python train.py --n_layer=11 --d_model=128 --n_experts=128 --experts_per_token=8 --d_expert=32 --d_shared_expert=64 --activation="swiglu" --moe_layers=[0, 1, 2, 3, 4, 5, 6, 7, 8, 9, 10] --n_empty_slots=32 --router_score="softmax" --normalize_top_k=true --routed_scale=2.83 --balance_loss=0.000138 --balance_bias=true --router_z_loss=0.0001 --init_std_router=0.0203 --lr_router=0.00343 --n_head=4 --n_kv_head=2 --head_dim=32 --vocab_size=8192 --norm="rmsnorm" --norm_place="pre" --norm_eps=1e-05 --positions="rope" --rope_base=10000.0 --rope_fraction=1.0 --qk_norm=true --attn_scale=0.177 --tie_embeddings=false --parallel_block=false --init="uniform" --init_std_qkv=0.0466 --init_std_o=0.0 --init_std_up=0.0466 --init_std_down=0.0 --optimizer="soap_variant" --lr=0.00641 --beta1=0.95 --beta2=0.95 --weight_decay=0.021 --lr_head=0.00696 --warmup_steps=61 --schedule="wsd" --decay_fraction=0.764 --decay_shape="linear" --final_lr_fraction=0.0 --batch_tokens=32768 --seq_len=512 --doc_mask=true --train_tokens=316900000 --steps=9672 --dataset="wikipedia_en"
Below are experts of layer 5 (counted from 0) of a mixture-of-experts language model. Rows are named down (a neuron's output weights, with its number) and show model dimensions 64-127. Each number is 500 + 25 x the weight over its row's rms, rounded and kept within 0 to 999. Numbers have three digits each.
Before each expert's rows: a language model's description of what the expert responds to. This comes from a sample of Wikipedia text that the model never trained on.

# expert 41
What it handles: Infobox fields, table pipes
down0:500579520523514465541484561516477491508515519502471501484512512516533485500522543494492511516486476512480512463500503502526531496521488513528463461503528481533553497496496518490486495505512548
down1:515522505449498486491519510534485490441553483479508469517511536488457530502516507439491463504497493492466530498518494507499522465545503449491535538490537495529551502488475475522447486497476478
down2:481514459511523506505505512492512520448441528484507480506530494501495536516515483476469496553504500512518537519512493519504516484479466480539485508515515471434487463498494483515475481489449544
down3:515472514490512476496504480474465519534513501489538482529470510448450531447469482513516506504526519493500499463468501481548476475477497531492518500400514523507487485526519485554506510527502515
down4:491494462460467453502524495516491471502466488503533541469518522512528521456472469453467493513487519529505507461518492521507535478446487480511491499476513542525477454526525494497458527493466479
down5:528480494523457474495515507517476529513523485510486506533519479486544470518501476503498519502506547468518505522479513569519472559462493481498497480524529480499439500512520520527526507489473501
down6:500485534530501501518500538547497487463496481478525445548518553511503563517484504475511480487540466514527494533495496537506487497473538522455497526511500462456523496525475489493452488506526513
down7:544529530547493522485477539497518538542504488514502496514496504546491490491489508533491514515508549502495499476481519527548464504510522507497506502507424523498478559517505538504490495568548497
down8:501497467513490467505542510482528534510453522526491421510490512479498468494533495491508503525507544511514489505497544503494531511496499513458519513495504527547470499493507474479497528489489497
down9:496485452525539532517474529466506553512501444464483480489500494488481496524475513494465465518508492450504500499525483505510483501491456475484502510459504446487479542483504464507501477506497520
down10:482490461520499502467483485481510533471478508478512487466493432492492529506525507486531570530452513452513469489521457457526541473508496506516492534482509512509476491494518522515493503456464499
down11:424477459493497542502582514511514503530457471528494496510511505479491492502495547533494476488496477514520523493479488510501474503428472493515502515475481530518495493531504515505476509490505498
down12:508445468475494502500516468499524469483525510460509499525507464494516514510491523510487474512509475496488478497539502467440475442497531541501502467524522489479488515532495509490453528470533456
down13:479506483500496492497534491474482502501512434497504485519517472482533471536542501519515557477527483471475472478450498465484491520520507478493485536465501535468547512483485445488476493500530500
down14:492536487513478520479504446458453506478537531443523497512507523519496443490510496485502534484524520494517495551547474511509451480533555511509533527548521486509492531502495518546516488509512503
down15:485510494482486536470512518512488484528492515564488486492510446463509536475454501496484498495503492497521472524492503553447465520534489476483473493532463526497475502515468493523482541492491486
down16:497456475504477502501533492485472532491514486515458494529546491468457491477540489486496502458513512449511537552452538449511484480500516523546482505514480524470531469528476517508500480475499533
down17:499512503501513495499513479514499526431484497529551490585490492462518472516504452474493519489511492531510461443471499523526497495477507477475521513527517523482524512486518460533526491502521552
down18:477507523450463492478493486476474469483440498492471506499495484454530485513481537515500529483508472505532556524477477544484500503481516456501509525453496485483508455553529478497522493521513550
down19:446469528512535470501565537481488489506501488524512497499474510536536530455485465501460522540450508501506509515509497522501518530487494497459495502544508471530510531507468510522512513495473523
down20:518483479446505519531453511508462489490500507515490505477494524472495511491547481489497549525494494480510513501506465541516445506505461485475523488470493460524531490492530491533513482508476503
down21:510515451504530543476525507490507526511473514534515482503494475481452481483505507518477497508507559488518492477492500563449461515549506522522496525516517536502502496483494461483476545500523494
down22:512470481529513472462443516505477494566516490466481490508472523482507493494512520516524490507530495511455492552462511474468523505478512518487465504472495450491496490504514535486448489459514480
down23:520545502549503484506439527526504503533521513512487501531470497517519492480533509549506473513501515557497508487447479450483487522525484490484515465509511533506525504464490457507532505554471460
down24:514502522511510498501494482495505463472466487558473542539527514530468559531494502459481485488473487475534497486520508511515539478486490464539454502489501487510463500473478493503497524534506523
down25:553506524522500478488517445510508511465488505524489537496472499526512505476494490461506481536535498510503464490520532482519563460508498492482447527504511441490476480526523493534533505490504517
down26:483537527526523511500536505512517480481502485491490504465514488533505462485511481594527479535476529493559465524534530512550490467483517528506459491500502518479467499468497501477462493538486473
down27:491509506477487468482519485472470495463479536435524501495485499494473514448492507534523496542539512522498472557506555536544505518557539513488498532538477479487490486489513488521466506484474493
down28:519480488501464487480483513475502484489506436529490528490556547498497506504478497479466495516472473521539466450527479500500499485484482491495497497501536489500460510556510522507538504491527499
down29:482499479489471495496515503548498534524506483459468493538508520557533507515452445450481503540506518496474493500492492528549514541493546525461535483488513492519522511457480522502501522500477447
down30:483495509504523517487522514513494486499484534489465465513544536520511508473492494496523409517503474489467487494513472466513525479484495523463483450548510501538522514443554482523485495523495506

# expert 54
What it handles: Place names and numerals
down0:509534503522500475509535474474525510489510522532528547478498465501502490513505498501488545472480507497484436492502476517518494497492482456507490490537492490520435524450545458517441494520508453
down1:495500487482524483478516502480509482501500522514510520520465495494517543500509471529501521515519480483452510526477499522486528522491460477535468530518440519529487498484498509490455512500504513
down2:479532479539446496500499501513459560530522517483476509487491488484521474583497527515484501481472482487499543507538528494481507513507536504509541520482506515536436482505478511478542525484479475
down3:490546519518480481491451485505506475520534512525492529523507526495509456545514475511477543472530517496512469499478506528500550491426505478539448482527519513503511483534524458502559507495473528
down4:488524497500520471519511565522495480514531508504528477485512493517478491518466545532508457515517526482501481487510501443483481515459494519519504530546502472455480490488536509479520497520521499
down5:511488536510515486488473506519493528501503487471532471474511472502474505471499496508498520504513506514537489512538491527507493497497487521476482542472471564518517477505537517487504507591481473
down6:507501542456490491493477523451450508465513505537506511537550507534480519498467487462511511498499531492483493485519500516487533537461518554446489482488491490494499500529500509492477488534491502
down7:560474522494489501517517501534469472495507497476542504479500505495553481460501538514509491508498485528509454501494467477508533521519533529470489494471487489488489512477514537489510545504510439
down8:489529507466531534491462491483531486509507459489511512550508472511526502534515524529511552497567561476513486503503502533521479488529552475540461506515547538482515503497478565497509483497529472
down9:476504530517510510503512520511481503523475494520549557457532486474514499497497444520483500507547506486520464505487480460492521470507508508458529499474499488502485463504486529532470508485460522
down10:505525482461514459491544503484469447488497449484534514488521517509479500497470526518523512478462497518500492495489479518511474505487483507516521487509491489451563450514503550474492502507484511
down11:538523533476470446450456538517516492488512479528546472467523512516479522492527503496507503502496494497489501517488502445463518493495482530504489504496505534515542474528489484490511522513508503
down12:514497495485497449499504505484557528468536511536559480450452504495447531501495491529483504545487534501516515499482496505484553494524520501460493514473471522543549490501522491495491528526445499
down13:521480487494558529471496459521476506472529477439424502502525508473503458515572509494531505494496523512494529471490516480518516487508482498506501533517477484521507473550479467494567473528433471
down14:492441487505497500515472525529464505448512496475465510508542524512506499510498474478482520512532491547490533438467543534463506520524522482448488493458536525467486525512467482507467493508525506
down15:498475557468517533518536490471513489476498540511516503479537498498461464512492509545519534499482541502506504490499486523534470490463538481489464522506464469499476486503478523522515509481530513
down16:500549522503506490553499521522472503538499455479503497550477530555516489485495537503496497504504497509516555492508470477488485467488477472505518505504508514499536502473510481539503512538539499
down17:494478506532475481517529502487465498467473509516472545493456477473542505478497494469521514454543483565478455459487498485518504505490470448501550512458514525521493512487450467478529485528496467
down18:490483491555551526545519485520488512476511517494476506496458512532540494508509531504533532523474526488474506532484493468499498489511486509518511443492456526465500518489508497473499502507525457
down19:510474484523481495533529480485510487512490492469521493524525575552503466457520521526481462500507536497477482464477531514481514529502539537473512458500502481497526522476482455516506491504528434
down20:500468512503501551485514509506532511531503486463492459488507475495490499484526490534513513507535530528538509481430524497472467518490488490486526503493530529514496452496497486557497492520523550
down21:493514515507485529517513535540466560480498530525490491493548491505468508457497519486473508479469492518503493497466496486496475539503503436483484482514481543550521494502505493520496525469473484
down22:448527498480486491487484526507503501498512510498531466527476490509516479516554513503503445510473516538527525525542529465513501486526515486489511482446512488485482519499514505480512511502499520
down23:488514543491563499501473475484540483442507456478459513504517466503502491488521475444539481544496496490506456472507539470468487502531497519497493539486534461493490496456528480479494476500465521
down24:463502491463486517499502519445559504552470535512534497482510482512521430544473504504507483538525498475514465527491482516504538544494525475512511498495488524497483503508465548475496501509485514
down25:512494500524527544518509486519486504453498514507502447509493501529479523512506487531533494510516476478507489510535485495481480560521487547481487537492523507463475453497508517504567488506470491
down26:506491514512498510494500475498470503497517488489450554492500460492510487492521513486473486556518525497512516515531512500489494567469494471482474453515490534486486499472450478554459489496441521
down27:545485494494543525493551520489513490512508509458515503532476520499501519559471509541480521512476502533528486528456506504517539490512471513537454543536518518495473526504544554458517489514512553
down28:490500471489490485526511491537547511506558519495460508509434567519497493502497531520519493504486526488496523512473507439482502508500473518508478504492495507461478511505517496503495551522522500
down29:497486514507508449487500485524481529468487492533504519474495508509487491479473554458493464491521456536505509460485488505517513496485496458523512532528489512534529516513498533537483521508532466
down30:491497487522522487524461499511515510564501497511509491516497499487495549444494515483436504508522465517524509474466543519488517473532514537498486525519476481562499466531501468476447512431509531

# expert 61
What it handles: Separators in tables and lists
down0:482545491509550497430480484518501466544456526533495505520520531484499467539441523501486524530491504503497497488492505504470470523470529498533519483508522481522550514488510525514555509451483485
down1:508462542519520528497471476460489472525508490533485475521520455512542441513499499485545527476490499499483525497510513479526523498482464497475464489532486497476525520476508516452460482468475488
down2:528527511511545517503526476508442485464503501490498513459515554480516498524512501456502465487487499512519504470521488529523521521524487478482505499505533507482520447451497501520481449495470505
down3:508534498540473501496473514500533514477528534494574455519474477510507509497538463499505501504488511522503452496488520498474499530528496484513514450508485455475516514473509489508497486548521517
down4:499488499492504494483498507484495496475488480505518545493519491487432503500518541457505521545481506515519521482501476622510493525496503504517523511479523516501482444471537480530479496470500498
down5:490463487509481489504494480502499520548500519494466518524494472509499462513514493497493486488489524488481500491533520487535507504498516526543509512491530472483492497474443462533493491520502422
down6:516516523538539467481530499498511478490509527469503464509497531483510505512537521529502538487538526478497454513506497445489499512464449494483480477509486461470507443533508494514448501503499534
down7:479474489468503485487497489501479503479493445483510507517542451536526491495512513486480499470516521459498488509498511530504555458511467463507553488502519518510497499505491505518501507485506516
down8:510501455471433464463486535527495464513502518491513492486507490511516486483507482519468460493492524528496489499529492498503495496491536546575498461541490424520524512493535483499492501529500438
down9:485478493521518513518494504511446496462498505510519459478502474501510491496550527513468491526483496486565504545505473507502466508479517475501510503483492493502479457463527488531518473481483505
down10:504499555494471533532471547481516492505486480507525536507465474502536480514480482464490527504465561493463493487438522501527502501518476482507485482478523495474502498493521497479443518518493478
down11:460528429520495495470486508489462468491493477508511517509515467512450480510479495488468500525517506466513518530509530500515518452488498494523537437515461473499526523517483490524500485494475494
down12:462476473501503514534494525514513489486486488497524472499509455527545486508527516503532503474541493489495483519495552544448510487477486486546538436494520484456499501478481479488510470494509545
down13:528489465521548509499525565474474516539504515476472506529492497495502452504497472507492525548473538481499549480495493512482516539556497542495496479503504463527486514540470478490481524485482531
down14:546496492499487462511553509508484511474499544502483519503483481490569505487500527500516530455470530519500482515568470480476489490466507488507510526514555534525493482523497512496529463506531517
down15:513506480524534498521503484531455454527492484505512502520491478527505506486447521494468467481480526494485532502439464498521486443501514554509539432484547490521495526521512542521493516502513484
down16:527530533478533500554462477500429507470477461505520534534490486489510542509485501510505540509504484459557469506490514484484518482508527436489491478520505493513469478514460489503505521465482462
down17:501528507543476446423547470483473499515510498540484452509483519486509463517465531486498514492495534488524527497527519541507514497533516489523497508539519479528493504528525487488513478490518486
down18:483545549501489481485525523502529501544510569474533502462501483495520483511473496511550468542471525506505500518500523438469481528508470448491536507501531492507499479518446534497541487482512482
down19:470553513487502514477490503509498485472512513534483525504496500516465564514501503508529511454478497505447516478546512540490484517498503521509496508500542469436493536505477522517457483494458483
down20:523494507474483558519467514508455476460503538491477489509494482466500473474487504510556472530502526520473508482471518478474481502514501524476539490521529477472517518502513499531537514502465490
down21:489464509484505523485494518474515516475509459524474509507509484474520488482531488556564500512502485539537489463461501519508508500499463535545527514479550528496490475499504494509548490480524485
down22:497562499500520501468536541489464536486513458501506529497513520508502447510495535489448472468490494483481535485470484483483471478533514447510536520496471522502498474517517509570450517485479460
down23:532512466462504531560520514501473493515535552498512502488509465498517478502524496448476514510522485477455545478512481480508466475517457499526503502512487469517472473524521473469534515476490504
down24:451478489484511487536476534468464548521533485522504496510501497522538476486472508492494492548500549514464532496481485494465507480537458457500484528516521474520478459458481502535470501475507519
down25:478517510518548491501535475509508510500487511495521470510506524509489457505492504516480516508476515514537498491515470477485470474541488501498462518458514535541521452468515493489509510483501476
down26:434522530546496489460547486513482527474496506506521489499512445468525512472492483510503486521497502451503482489509549463521515482504527482462501523499490472515536494510505514522461508491445521
down27:495511486492530473466484536507528470519506492563524514509494455514529525531499483529513578487496463461463502486508481466483464522488527503477492512522495480500536497508506487505511477485522460
down28:547507486495446491467482517512460474499510512446463479486532475545509495503521481479518486476550482500580501491468485490501543455525498473497495457486507506487552522483498483495513472508511505
down29:519519538542489462507492504533550500492511457542469504493487484491502512520542481485481513517531512540527535485510470470516460480527491504525509495492482502502525493529536488482552495481553527
down30:495470528511526511505510530546503473476459495511504495481537495475489474524509494480479496502534461522519536524506468523526473534534481477461474518463460494501470519470492470480497493498519447

# expert 53
What it handles: Commas and and
down0:481499503491510500536491511470502535516486489447498475531486483499539479566494511512527477549503494522511503512469485493537509499527529474451504531508533491512484476525509480492511479498546523
down1:482492488478493493520489441477505518529494511523470484500547482492530512519511486471521513477499466540529489487506478537497486502515531465428461518511474452523499536491505477489506498504535520
down2:497539460537512488504510511497476474497504514487475470472542474488478542444532516519500499492475558472477491477479514499479521490509482537538460468508500540533522495499492509526500544472446514
down3:514523489528489489511475508484483484523488490466453535505496549474491499487508522493485470467469547496482492506471523461499522526473564558499466522496513472484496502498567490510497514502507480
down4:479534507498516545490520507491484544492418480472486495497538518476501513538526533534476520491487500506536480484518489470452501474470487471465474493493497482493493489499506527518444502460450464
down5:485519469462499538487496504492490526500505504490506504510473493489500499509493473457491507524508514522453527466482487529523475455542468531539513531521494482480542510516493494461485486516479472
down6:451540510489494487466549519494510512499526543535464519487451495482509500479458502500485459512442504477501534490505499529529487472486505488545527511523491503528516493488518488512518522483495442
down7:479477508499488497528506509466479446526502471474495516535511486497483514479481549505518496483523498532526505478515513486523488549494478490478534484500506487473464511508536479475533475530548512
down8:484492486483516494535470534498477520462505557508514505483495486482526478511513487504513515540486506519468524492480524473520538473489493543497489496506544499483519467508482494510526519498476515
down9:484527543495483511484478514488469486491514505528510506461487475496547460518513475495515494495471458541516515503505497453458479521512466523501484503501496475483506486468556462521473547522497483
down10:464462550503508465499516501479449494550533492501476541506510494496492441468491533516500527516487506529489523460501502500449504517512512535500502530486473519519514495473514495505484476557472506
down11:488479534491508509522511512467499493490512518512491526524488498478492481506429499496486496519489469480513459456458468510443477548461529523548507473490514486474493564492517521514508499504521487
down12:477464511492498465493512487473522513546510543539461501555509495448536477512484471470508480476503471465514531497494525491497511445503538474483494487469495492472485521490463470466511513465491511
down13:462495520533519478525507520499502506572528498525462507491451523503500518467458473472479506512530531483514507527467501527488515516500499531548514494504485526458514527481549498453508478476506452
down14:495477483523465531476532495498504527506422479484496531479472498506529505476484490485503518484494479513472510487497515505463460514508517506455487498480503521456467522489491492508524483484526463
down15:502470460448514494524531494461495486552496521524506516472522509471531493497453462497492525485516481503515464503514516517495495505461476457524528503495470526438506530531531506507530512519443485
down16:495537499531501474482508481489503510442475455461509513514469461532448502491538483509529510507518494505488517517507488501525520474503514504508513509525507512483510470513482534500477559501516477
down17:480477482471474511508494475489507480485460528434518498477496512516519504519547542508479477498484515504488499517494479444531453500497509499536488487493575487494525491563498472546481521484496484
down18:551495508490486538477486453499490514451471469497484470454500511493482497504510492510503496493444466518509490495517472442488501446499470510509468495506493495551537498519482542520472487488469476
down19:512504486498449531517529531517520500499528491501500521502532496509536543488473437499550483478507514494504503479491537504524493496467467488516516527514526494525531513502529531509526471511510502
down20:498525492487495519485488533504488442480522550494489516506524474497464481531481507494507499496518506490507495478510494533515507548539494537533527469521510506504493501520526448514517492521523490
down21:477452466481526524447517494479480507504498457463488491527484542523472501491463491512487491473478510490480491482505468518472507485524508507484532456498511481500480449507488510471407489498492490
down22:508468506506489505487496497527455457471489491529509479469517467505529440494529506491533458470510478495489570505558504476499493501486516457485518489494499486524497512483515459512513496494463500
down23:508514450523485463468516493509493485452498476504504444560511455521486515500508508501518533517447524528531512554510490464542460469513488502460523492490496533487521475527461496466488520508570508
down24:502481542489473488523527489516469441502501481483519472514527520498537505473468540485494525522506509511470544504491448533484489518498470517466480480506515495509513524489455481480510462499518475
down25:532491514506487475507478498482534516491523511503527468497461465504520480502515459492497489500502531502516481502495468474521521486534513532523515454469505495467514482500516486466540519508465500
down26:483501500555508514520450483467481554501546462471516503561456492457486475519478490491510515508535498502491470500505529517507534511549532477494522477480475473494501493507508486498482518523474539
down27:503510478522516489473435450447496541490507479535510457478530491511464490491536468508519478487467475482502494504501513462492544473470489535532486530510500507512475511492502509507511527472492481
down28:500488520489503503521503498485503495464509514520488485517498514503525546517556536526518503529486451497497497523529505459447451497507422453537493487533529474524499510508499525510505504514456522
down29:484510529494568484475464546498491479480480485530506504447517484513515471502475522521464529531506530460477519506514527482494455517476511485531537523507487533487528446493478495521509477461450501
down30:461518509464513488521450513503505454506507535465521487513438506512466551515474488485475505528529454501532510495512505487515485502538481488469511504472494484508494461452513499489508469519504514

# expert 18
What it handles: Taxonomy and infobox fields
down0:472578487523533513487502523455546527436501496519537496535469485492488536488479474458502492545512500485525536506476525490506503467465530499501489496495545495519479494500511507489514510466476533
down1:544464490517483518472500501472467504484481507503480469506505522457522498481515443475539491519489501520541483494498503504514486526538501477496470527489511488513476496464482537501542477454501471
down2:491516490496490532466497534499508481519519520482498497503525474473500520495469483542492461473513528511513486530484489509490538526504548532511495475478507526490497479496492504496552498500489468
down3:500525520473502542464503518462487494509468520487516462495491527497520487459519495558491507510495517487447529545478490524496477543460477493480514507493485512526498461518508478529492503531489485
down4:484543502450474529502507508477478497540498496499478472475483524463494542455491493462493512538491476484519503477432456497496495487500505525486497483502520451503509468508524494493496453516510492
down5:544529487477499497474509483490516475527464472458507498475500512513484505497473499486499475534502497501489469481470481499440495513457499533500457521523512539511472448538515513496515549528539503
down6:510486481495483481495531513467506507494495494521474497510428487523468461463467512507540517506522531512503495534486506520504498540505498529482522491491527518505521508500501477480492509496486521
down7:521549491521513523504521509480514476470492515519511464466498489452506491507523455483453498508508472484487491514525557481513541491483529504511485482486500482477547486464482503503511473479502497
down8:512526489519491470514553525511475525499443471470533532513518482475511457531536508509458498476495512533513482524545481461539456535485490480497504511507527501506506488487459545473508494538509477
down9:525490533482482482456442477516477498477497492532508496480479476536485478496486524473497519499510492518527481525540538461500474507501523478494481562514519495529498542506471498548515469514441500
down10:480504503463540505520504505477530479502494511528496485518447465489511519517531510484525549543506530500442532496479514493462467527527504506517524497485556508503528507495488455459503475496470513
down11:503509432483497519500497542503486540490507491539523450482482500503495457522449491528530484498478473507490514475475482525499502524505493507455483482495506503550501485487501478475485490475494519
down12:485492506492472486478471508439501515543489492510427506542520480478501502469501475487498492509549537481501521464477484543498508524528515479494542529498495512463507518502477435484478502499491499
down13:513521477488516478535437465526510481463536502509499461516489506501505498475497504457488503529494497507487470495503504496513493524467507461526503508514523492499544523466494503511476511487505499
down14:493505521520534512538522509498495490478549503519522503487532523530533499562503512556521497538533484551556486490508512505526522490503453529469502529478471467496479486499540514505521515451509486
down15:487503532464463471522522483483491470498508465497498523518519550500490490533529533530484471473507518533481507473536536555498462482493514487506519479528490516462488516477509522504477478499518496
down16:485491491496498506454492489509565536523551478526478508524462498538483470523499509496498488528486487517529492461500495495480504504521456480517482502527511533486479537484527458514485454501522505
down17:483458491544505503483479488495501506475546483499497495527535528494487463490484525503451513486453472510510540475471503491494549535494468547494504494458489459521461440527498472491495461511471480
down18:523509507542515483525506461484495487524519439506519506548520535492517516536464524512487518463491510549516493506537510518502501483555497482500500499448520487474530544528481527485429501490523486
down19:483528541494491519473513504468500458478488518509483504452507498505511480493449465505490506566480468471472484516436516508470481476492530543483496485531520459522550488505524496496505491500540503
down20:488501477501535490491499470452547509479520510516530496525529479552532561503485513502503498501463512492505490534477497484496494452503496507477523535498500494495520491521513502504461488515486526
down21:460502475473507524511550515463487504492497494506523467540498462480489475498482536515545482538513502535504531475487526501477473482534468475526473479528505507516512521490510496437503449515539516
down22:496507511514520552492552560492494460494503505494518473508473444484481522459555507486506531462480506504478495509466502505467505487511517495488504484498546554497503517482480498514536476452492491
down23:472516497493454505535451485546532507502499516511524529546534484503468520502458539467477463473516461505493524539469516496475478474500537486516515467476482502522465556500506510511495503500440522
down24:478468503515509483476497517504531498472488518484528452515516545481493560479488544516462501511516491477515546530528503539486528526510486508448505496511488485444490480502468525490491492467545499
down25:496476502548522522539486543509495487533453475467478485521477462539509477506515479509501522477501469532508500486523502521453448447512509508488505488498483475523504504460466451466508519488551493
down26:498476471472525447523520503509507551453496462450502493501506525512492479525461510474439513495505518509483465489503484478496522494513516502512510478484485436465537504512477476494469495519512526
down27:468485526435460555489491469507461494494510508544479512478505515504464500465480502486512529468536497463463449457492477521489456510508524482487491465542475536510500500496529518532488493506494513
down28:489484486486479531504511473500485517523477470490530481470562474482490519485451510461458482478536485464566504540526484539504467488506486459478474531486484488486499485519477533476522514467467503
down29:558477510523535516494515524454499498477483520512465490536471497504470511526502480517501487529519513463494455532481485462490500480514532494460529514505520470522532467478487494518535531519530497
down30:515482505504484498529516543506554525483520509523502487507556492495480490513515493494512516542492454499508524522558488517484540511491483468541529422486492532498446480463532576529495525504520538

# expert 31
What it handles: Closing brackets and quotes
down0:495495484507473467489531522473487492486498543533517482537481485510498463518445520499492493536498459528471445538530473498503503511491517495468468520486497478484467530507496523494481524488521459
down1:517482524461537530539482484483465461497502499502517514520503488460531445489528540495492553503481484498506506473497469521524502478487486514529488450496510409499483471499510525478458527481515505
down2:499459542500506469493511496484492534555559486489521516483482514502438536538497523495497452480505524536514519479488459510461491553496492525490524507491507520504487517482492505513535508485525494
down3:493500499507531510484522475476510494470507499524458509515497472486521495532456488513529516495471491517488454472501483521541516532500542529534479449495497485573508509453489491509497469468489525
down4:557501509459479482493513508508481490489546517541475469505526517511497484483519516478488470523474511443467466536503489470510456495506472481512488515486461459504505475547496515497542536510480500
down5:478461465538527472509512509500491545456500552528506465465491495501528535464533538478475529513449533488484486510476519452500461485454493504516470533502490511482489475539472495513497534477476473
down6:529498493530519508483504489485507482479479506521508525469513524491533530532560520474468476523508528469554508483505526511508536520493475507463483485521555482472520510502495523559475512542462534
down7:511540474526440534487476463552469516513532486513512492499505443525525486468454508494495488488477496503488484452530471493488511514506488484525494479512480516543487535446495487552483472515493482
down8:465478526476422516516461477470461509496484464530497493505529512503496488523514526467525520458526487499503483488491506514517528529499478479502495496442511517495506512514456501479499524468515495
down9:527505521486508465473511513528513488510502512484452513517488517519491482502484535504517504497499481542525513464488488514483481548491520493453505468498468434539485507517465513506433513472527493
down10:513526453521537505497442460489504505464490514483481493523459524463515479496485532527474486509474509532514515502479500460485539489484498524495517511507525521534504464492481461495462502540507556
down11:490496462472468470491455439482534483479459485494522512512489454501544491504535506481507520524555482481480487519503523434465490447487511434542517445495505484477510521495504528471519541454485545
down12:511479519467480463510454472456491492467526499519475538502531471521482457512526438486509472476512516458500482526539479498478488517488491512480541460457518544499487489532525496505519510487530477
down13:518498517514526543494468516510531475514526527524529429517484517518495477475488501525505484513498490530491484498526507531470531505501464466492496513496525519453494482502518469495510485497479497
down14:479487511513530465484536467494512527531527510529496473544491494499485523469521502539523489485498450514497488499526507530528495539530519527492484452521457514504507559474515485503470479479489530
down15:506460507516556486497472502455480454474499519483516530480474464476524482466524506536486487470489511480443511500475466467495531500442478497520530503498531470495517536505519519509466523491506491
down16:536453504470499532507518490491457493508488509512515455462510492506533474509477495492509567487471507509485446504522487481510510465481540509520541489517451509556528520503508514494485530508499517
down17:497486459479495501476508514494499488517502503467466497459534447511509482494568495530494463487476508474500474516497459502491466466512501542478517535457491499506459498478489514465489494459442518
down18:506511463512479500498456462494486504513537473517490491514477491494473468529503505491497525464453538469513466483520507540514496465503507435537472519513513471476468504505436499477535482478464478
down19:472541486499504527486505502528486479472496526476480498507469486531556508507492503512526526502469467498493517493559542537514484543504512502530519456487515531517480486442468515493525526483511497
down20:481489514460501535475513493535521522545485463513443488494498504498477496530534527512489565497490518521532483444516484502440489513500531525463510498505499519510507517527523536536524527540549479
down21:468482479516493421509546463505515506513511472460448497499505466499464496466477496500505513490487490450476488470506528526512524505536526510541497512527509506482537498464503495465529463487510490
down22:506536516468506503531513494508481521463517485461556503447465478479477504531493504498519525495494514503510481511541514539496513504468541498505483495478490520491534496521496504512509522463449533
down23:494495485525527489482512479497478548528474482535483490500510463527479466486517448499514526479468492516532495534506446475475496515483532509470510444425468517493485466505456500461498485494476488
down24:495502533495542522505491460484548497475510490462495525501545478509528509483539485496480523494504491508569494507481516503438501526461514473520500490482516467470519452525515525493489522489500510
down25:539480459460437503479481507503476490456520535507512514489463518468488497516523481524499540502468488451545533517480534495489468484459502486501456475512548484486502507496485502526509495502500497
down26:449527511535488506489506497482494514447517529497498493513503493496513471479498549514549466473478554521491487487491468467464468518524494525497543515538507517532495516490523513439487482505505476
down27:497514513483498463492526508528485505546453497516474466495506511458471499463461475519510488491562522517520545549498497492510512489495489465497499539486464547495493534502474475487498456510472493
down28:545493543480499488480487526494513466494509512528546484447496531529452492493505541460512473486485536465483481518553489496479487494459495502486507533574473503528485466515506525497500502522502477
down29:497504449499519463474534532474519507509452502507445528463505461503506533528508472516512515475499502526475508492498512493513514486499553515481464540523505481487469513477452519465451478505443496
down30:491551527480488460486489510523524506474542526496492501485501529443524529493557466477464481488477494494477465524558509455529515520508453516517469531507494558511513483500527537537502538535501472